From a checkpoint of a small mixture-of-experts model trained on Wikipedia: 336 SwiGLU neurons an expert.
Below are experts of layer 2 (counted from 0) of a mixture-of-experts language model. Rows are named router (the router's row for the expert), gate (a neuron's input weights, with its number), up (a neuron's input weights, with its number) and show model dimensions 32-63. Each number is 50 + 10 x the weight over its row's rms, rounded and kept within 0 to 99.
After each expert's rows: "gets" lists some tokens that make up at least twice as much of what it gets as of all text. This comes from a sample of Wikipedia text that the model never trained on. Tokens count by the router's weight.

# expert 12
router:45 75 56 61 43 54 47 53 58 44 57 41 48 62 57 38 52 57 39 60 66 49 69 44 47 57 66 57 52 56 46 54
gate0:45 45 59 38 52 61 46 57 41 42 63 42 29 39 48 47 54 49 44 42 57 33 69 46 44 48 65 58 58 50 66 47
up0:67 48 46 50 57 57 29 60 59 67 50 65 58 38 72 62 64 61 44 44 66 65 51 39 51 46 58 44 50 23 48 67
gate1:63 51 60 61 52 26 60 52 70 60 38 44 72 40 48 72 38 47 52 53 78 64 65 53 29 22 47 40 57 62 53 33
up1:40 52 61 47 56 45 32 75 54 55 51 54 52 51 58 45 58 50 54 56 39 51 50 47 34 55 50 54 62 53 49 47
gate2:76 41 58 78 42 44 48 70 46 38 45 34 60 35 51 42 50 31 48 68 58 38 65 62 52 49 55 53 41 38 48 65
up2:52 43 60 38 38 45 42 37 60 73 50 54 45 52 63 58 71 45 44 37 54 50 42 62 67 51 52 50 34 65 53 52
gate3:53 52 62 38 51 68 61 59 45 42 62 36 31 67 49 64 35 54 44 35 45 56 48 64 46 38 32 51 40 55 57 32
up3:57 51 50 64 44 43 55 35 57 41 28 72 58 40 36 56 59 72 45 58 48 43 58 42 52 65 57 69 70 43 35 61
gets: "\n", "==", "===", "|", " ==", " ="

# expert 7
router:61 66 32 41 34 34 49 41 39 47 33 60 50 48 50 40 38 25 47 34 40 73 49 42 41 45 37 57 44 44 45 48
gate0:45 58 36 50 52 48 37 48 47 40 49 45 39 47 62 51 41 54 42 64 62 40 50 39 67 62 50 40 59 69 52 29
up0:52 48 49 40 30 81 48 50 65 65 60 34 45 45 39 57 61 34 33 62 48 45 47 52 38 47 41 29 66 58 60 55
gate1:56 40 43 48 39 77 53 53 57 43 56 31 57 60 52 38 50 46 58 58 37 44 40 41 31 61 44 59 48 47 41 58
up1:54 58 42 52 44 60 53 61 43 52 48 58 52 48 39 56 47 50 66 48 58 55 52 27 39 54 39 43 52 58 52 58
gate2:45 37 67 50 42 39 63 45 58 35 36 45 41 36 58 54 36 42 63 56 64 45 33 57 51 44 41 49 54 51 50 53
up2:51 48 53 46 34 38 49 46 63 34 53 63 59 35 45 58 66 50 44 32 55 39 58 46 33 66 45 45 50 51 42 62
gate3:41 33 52 44 39 39 32 49 39 57 38 53 56 49 47 57 38 37 43 68 43 62 44 57 53 40 35 55 68 50 44 39
up3:45 58 45 59 42 61 45 53 62 51 56 35 41 74 45 60 36 58 46 68 54 55 52 45 41 56 58 51 52 66 44 43
gets: " the", " of", "'s", " his", " its", " their"

# expert 1
router:57 42 50 37 34 47 46 40 43 56 66 53 56 49 59 53 54 32 52 39 50 56 43 35 42 41 47 47 64 47 49 49
gate0:41 49 62 59 54 48 33 38 49 31 42 50 61 43 68 42 46 64 67 48 65 52 40 60 40 63 40 54 54 58 47 61
up0:52 50 34 54 59 49 37 50 48 56 55 40 53 52 40 62 49 42 41 59 35 48 59 41 61 33 47 74 48 77 46 62
gate1:49 39 49 45 62 51 58 47 50 69 69 40 53 45 69 56 57 56 60 56 50 44 56 45 47 57 50 49 58 60 37 55
up1:44 68 66 63 68 42 54 33 35 48 59 48 44 37 58 78 57 64 49 44 47 65 62 61 36 48 54 43 55 80 39 38
gate2:65 54 48 51 61 32 43 41 56 54 31 33 64 47 60 49 55 43 46 55 60 55 38 55 54 57 63 30 46 49 65 30
up2:39 39 61 67 24 64 52 57 55 63 54 37 45 58 55 54 51 54 66 41 45 52 61 68 31 44 58 64 56 39 52 55
gate3:42 46 64 52 58 54 54 64 49 44 49 65 51 46 45 52 51 59 61 46 66 32 22 27 35 54 51 61 41 56 60 49
up3:50 55 32 43 65 51 31 62 51 51 58 53 29 57 45 44 53 44 51 66 46 33 59 44 45 52 58 69 63 61 47 47
gets: " (", ":", "–", " –", "/", " /"

# expert 13
router:25 47 49 50 56 64 38 69 57 57 56 55 47 52 41 43 53 71 38 63 57 59 55 49 45 46 42 51 53 47 58 53
gate0:84 19 70 46 42 54 32 39 38 50 54 58 60 47 50 49 40 71 57 62 56 33 49 53 52 46 63 55 58 59 59 62
up0:44 50 58 43 30 43 51 49 60 39 54 56 61 46 61 30 41 58 40 41 59 54 40 55 56 49 76 46 38 44 66 58
gate1:36 47 52 56 46 53 47 40 53 46 46 50 60 48 41 45 50 57 40 58 45 68 60 50 39 40 40 55 53 50 52 46
up1:42 56 47 57 39 48 54 51 64 60 65 54 46 49 31 47 28 46 58 47 43 37 56 51 67 46 32 36 85 46 43 65
gate2:58 73 53 61 42 37 41 37 60 59 55 52 47 52 51 39 53 43 39 59 40 52 55 39 38 47 54 60 46 37 38 63
up2:52 54 31 36 63 46 47 51 59 50 49 56 56 40 70 41 40 50 39 52 50 47 63 42 50 35 46 68 63 47 44 54
gate3:52 53 52 66 46 35 47 52 35 59 69 47 61 47 51 52 43 55 63 64 35 51 64 48 53 43 56 59 47 66 57 76
up3:48 54 36 60 44 51 54 42 54 51 56 51 55 58 60 75 46 46 46 76 43 36 57 53 49 52 71 42 55 55 46 50
gets: " in", " to", " for", " on", " by", " with"

# expert 9
router:59 46 65 50 63 48 70 54 51 40 57 58 46 57 40 46 59 69 52 43 43 31 55 45 57 54 57 46 46 35 56 49
gate0:47 36 44 54 56 51 51 64 50 39 54 45 48 54 44 44 50 32 52 56 66 25 50 57 48 51 16 56 28 34 45 53
up0:43 60 47 57 43 54 43 48 61 60 42 32 37 49 64 62 58 46 28 37 51 46 52 52 45 53 49 36 63 54 69 50
gate1:60 53 31 56 56 59 65 46 43 43 75 70 46 42 36 60 50 55 31 53 57 36 35 34 61 41 37 30 37 51 57 54
up1:39 48 55 43 57 67 41 46 77 40 41 58 65 47 43 45 42 44 39 44 39 46 43 45 32 59 46 55 44 61 40 50
gate2:57 39 51 56 58 52 47 74 44 55 31 70 28 45 48 62 42 44 37 58 52 62 53 49 58 46 51 52 46 46 38 53
up2:53 51 50 60 40 43 38 59 51 38 46 43 56 44 33 63 46 32 46 70 49 53 59 55 41 54 64 33 30 45 53 51
gate3:53 42 25 39 49 56 46 36 48 56 37 54 50 33 43 57 66 52 49 58 49 62 37 60 57 57 57 73 40 45 48 47
up3:56 66 52 78 46 58 46 61 42 67 49 54 43 59 58 43 35 44 30 64 45 43 27 36 46 55 48 20 50 53 36 53
gets: "-", "|", " The", " In", "The", "In"

# expert 3
router:65 43 39 44 53 47 51 54 53 54 50 61 49 56 54 47 50 45 46 57 34 69 59 58 53 63 54 61 57 53 44 59
gate0:55 43 43 64 39 55 56 51 66 63 55 41 55 47 56 52 23 64 54 47 47 46 51 36 60 43 62 56 34 63 55 61
up0:45 57 55 50 49 53 42 46 55 37 49 37 47 52 49 54 39 50 49 56 51 69 56 55 50 46 54 54 53 65 40 47
gate1:49 53 45 30 49 36 70 32 47 52 59 52 42 45 36 59 43 54 51 53 52 57 39 50 68 64 58 52 43 34 49 60
up1:50 50 59 50 37 39 54 46 56 47 32 52 54 52 71 50 67 61 55 41 47 57 31 41 51 61 56 42 65 37 49 41
gate2:65 45 53 51 48 27 65 59 34 66 48 47 51 50 57 36 45 48 51 52 52 58 44 41 70 46 36 47 32 50 36 52
up2:48 58 72 55 59 63 56 18 55 45 37 51 52 60 58 46 78 52 59 48 56 58 69 47 69 36 58 55 56 39 33 40
gate3:30 50 50 57 50 55 43 49 62 48 42 46 46 42 65 47 62 38 53 42 53 60 55 47 50 55 34 26 48 53 33 58
up3:56 37 45 58 36 39 41 50 51 63 59 69 52 47 49 52 49 51 53 58 60 50 51 62 45 43 54 54 48 40 66 50
gets: " |", ";", ");", " —;", "\n ", "%;"

# expert 5
router:64 56 52 63 42 43 59 75 46 49 36 43 50 42 47 63 46 38 47 45 45 23 54 59 52 57 59 45 45 48 38 34
gate0:48 42 43 50 65 47 39 48 48 59 60 49 46 34 41 61 47 42 35 59 42 50 37 47 39 49 38 70 42 67 49 46
up0:47 34 46 69 55 43 43 50 49 36 34 68 31 52 50 61 71 48 53 42 42 49 47 31 69 32 50 52 46 51 54 39
gate1:34 68 53 31 51 50 64 72 48 38 51 43 53 42 40 61 58 41 55 50 34 55 59 48 40 46 65 34 34 64 58 61
up1:50 51 80 61 47 52 67 53 44 52 68 34 44 46 54 40 55 41 33 40 44 62 41 52 41 66 49 15 46 48 23 63
gate2:54 56 36 68 62 64 41 48 38 59 50 43 28 62 47 43 75 40 47 53 48 37 39 48 35 47 67 28 54 47 49 44
up2:61 52 38 50 49 53 49 85 43 52 35 37 51 55 61 61 80 45 59 46 53 47 45 75 65 62 46 45 45 34 44 37
gate3:47 56 57 39 54 54 36 48 50 36 48 37 62 47 38 49 39 64 38 52 41 56 34 56 76 58 64 57 54 51 56 36
up3:56 59 53 38 39 49 58 66 46 46 44 60 57 43 44 53 62 51 63 49 63 50 46 61 46 41 37 53 45 57 49 52
gets: " 1", " 0", " 2", " 3", " 4", " 6"

# expert 14
router:55 48 48 51 41 62 59 35 50 54 36 52 42 34 35 28 58 45 60 45 56 48 51 24 43 56 55 57 36 55 54 50
gate0:49 56 65 39 61 35 60 47 57 53 62 57 52 71 39 43 51 41 47 55 60 30 42 47 50 48 62 55 38 30 60 70
up0:45 47 51 40 67 41 49 38 36 42 60 51 42 56 47 49 55 43 37 52 38 61 56 40 52 65 50 46 49 39 57 55
gate1:40 43 53 39 33 57 57 49 60 49 36 54 58 44 50 52 59 61 33 46 52 41 62 38 59 39 52 44 37 40 52 46
up1:42 47 44 58 38 52 48 42 68 52 34 54 42 61 30 36 44 62 75 39 35 54 57 68 49 47 58 57 42 61 39 47
gate2:45 41 42 51 44 29 35 44 44 54 51 46 43 64 57 49 49 33 60 61 58 31 47 60 62 49 50 54 50 45 43 58
up2:54 60 57 61 24 54 46 57 33 57 51 68 47 36 44 57 33 56 65 42 56 54 52 57 38 42 50 59 50 43 61 32
gate3:71 64 46 32 49 56 52 34 52 26 35 33 64 44 72 41 31 58 63 52 48 58 55 51 40 52 55 39 48 48 54 41
up3:51 55 49 44 47 46 67 79 28 53 40 60 48 48 16 50 44 37 66 58 46 65 69 40 43 49 56 60 51 84 48 50
gets: ".", " he", " it", " He", " It", " they"

# expert 15
router:40 54 57 30 51 50 46 48 48 49 53 56 55 61 55 64 41 42 55 55 49 35 52 75 58 47 46 54 58 33 66 46
gate0:33 42 57 42 47 66 54 62 48 59 49 47 39 63 49 40 39 53 64 67 47 48 54 62 51 44 42 53 47 48 38 59
up0:51 39 56 47 49 45 34 52 30 68 38 66 43 72 68 37 56 50 31 50 68 53 43 53 60 44 64 43 49 52 49 35
gate1:40 74 42 59 52 53 55 60 54 68 49 55 67 51 57 59 46 48 32 43 74 46 59 73 48 46 38 53 49 46 48 38
up1:54 39 46 54 35 50 47 60 41 64 62 54 60 41 49 50 59 58 45 54 67 63 55 56 40 49 44 68 55 48 57 42
gate2:50 34 57 48 24 50 29 43 59 52 54 40 57 52 68 36 62 34 55 49 48 59 48 63 38 61 56 54 64 37 44 39
up2:43 48 59 49 59 33 52 55 39 58 41 46 49 62 48 33 54 50 52 45 43 60 50 44 47 71 40 35 70 54 50 43
gate3:46 48 42 55 38 44 44 50 36 44 45 39 47 46 44 48 77 46 60 47 36 57 51 39 33 50 31 50 53 30 64 54
up3:44 39 40 47 51 48 31 57 47 57 54 58 47 48 50 55 53 56 30 51 47 59 68 57 61 28 45 42 58 42 48 51
gets: ",", " and", " was", " is", " were", " had"

# expert 6
router:40 42 49 53 49 43 36 44 69 40 49 40 48 53 41 83 58 57 42 41 36 60 47 41 43 51 45 36 47 51 49 58
gate0:43 40 39 55 58 69 47 62 59 55 47 37 46 53 58 48 41 48 50 51 63 55 57 43 48 57 42 65 53 60 64 54
up0:52 63 66 48 51 55 48 46 48 41 46 52 51 47 27 60 63 40 49 42 54 49 50 35 54 47 50 48 34 54 64 43
gate1:53 53 49 52 35 42 73 47 49 45 60 36 64 51 51 42 30 50 48 52 50 60 45 50 44 52 43 53 55 51 44 47
up1:50 47 54 47 64 69 64 43 60 32 55 41 35 53 54 26 43 62 30 66 49 37 52 36 67 37 51 49 42 44 42 55
gate2:60 60 59 57 53 38 48 36 52 63 51 60 56 64 39 55 48 50 48 32 35 50 54 54 53 57 59 34 53 45 56 51
up2:62 44 54 51 62 67 52 43 64 37 37 53 51 57 61 40 44 40 55 38 63 41 48 61 39 49 54 59 49 58 23 46
gate3:28 51 31 64 48 56 41 49 71 47 36 50 47 67 51 57 47 61 35 56 64 47 52 55 51 55 63 46 35 37 44 46
up3:50 46 69 59 49 50 61 51 46 53 49 49 32 52 59 43 43 50 41 54 51 46 47 53 41 39 48 44 54 34 49 36
gets: " a", " an", " as", " first", " one", " two"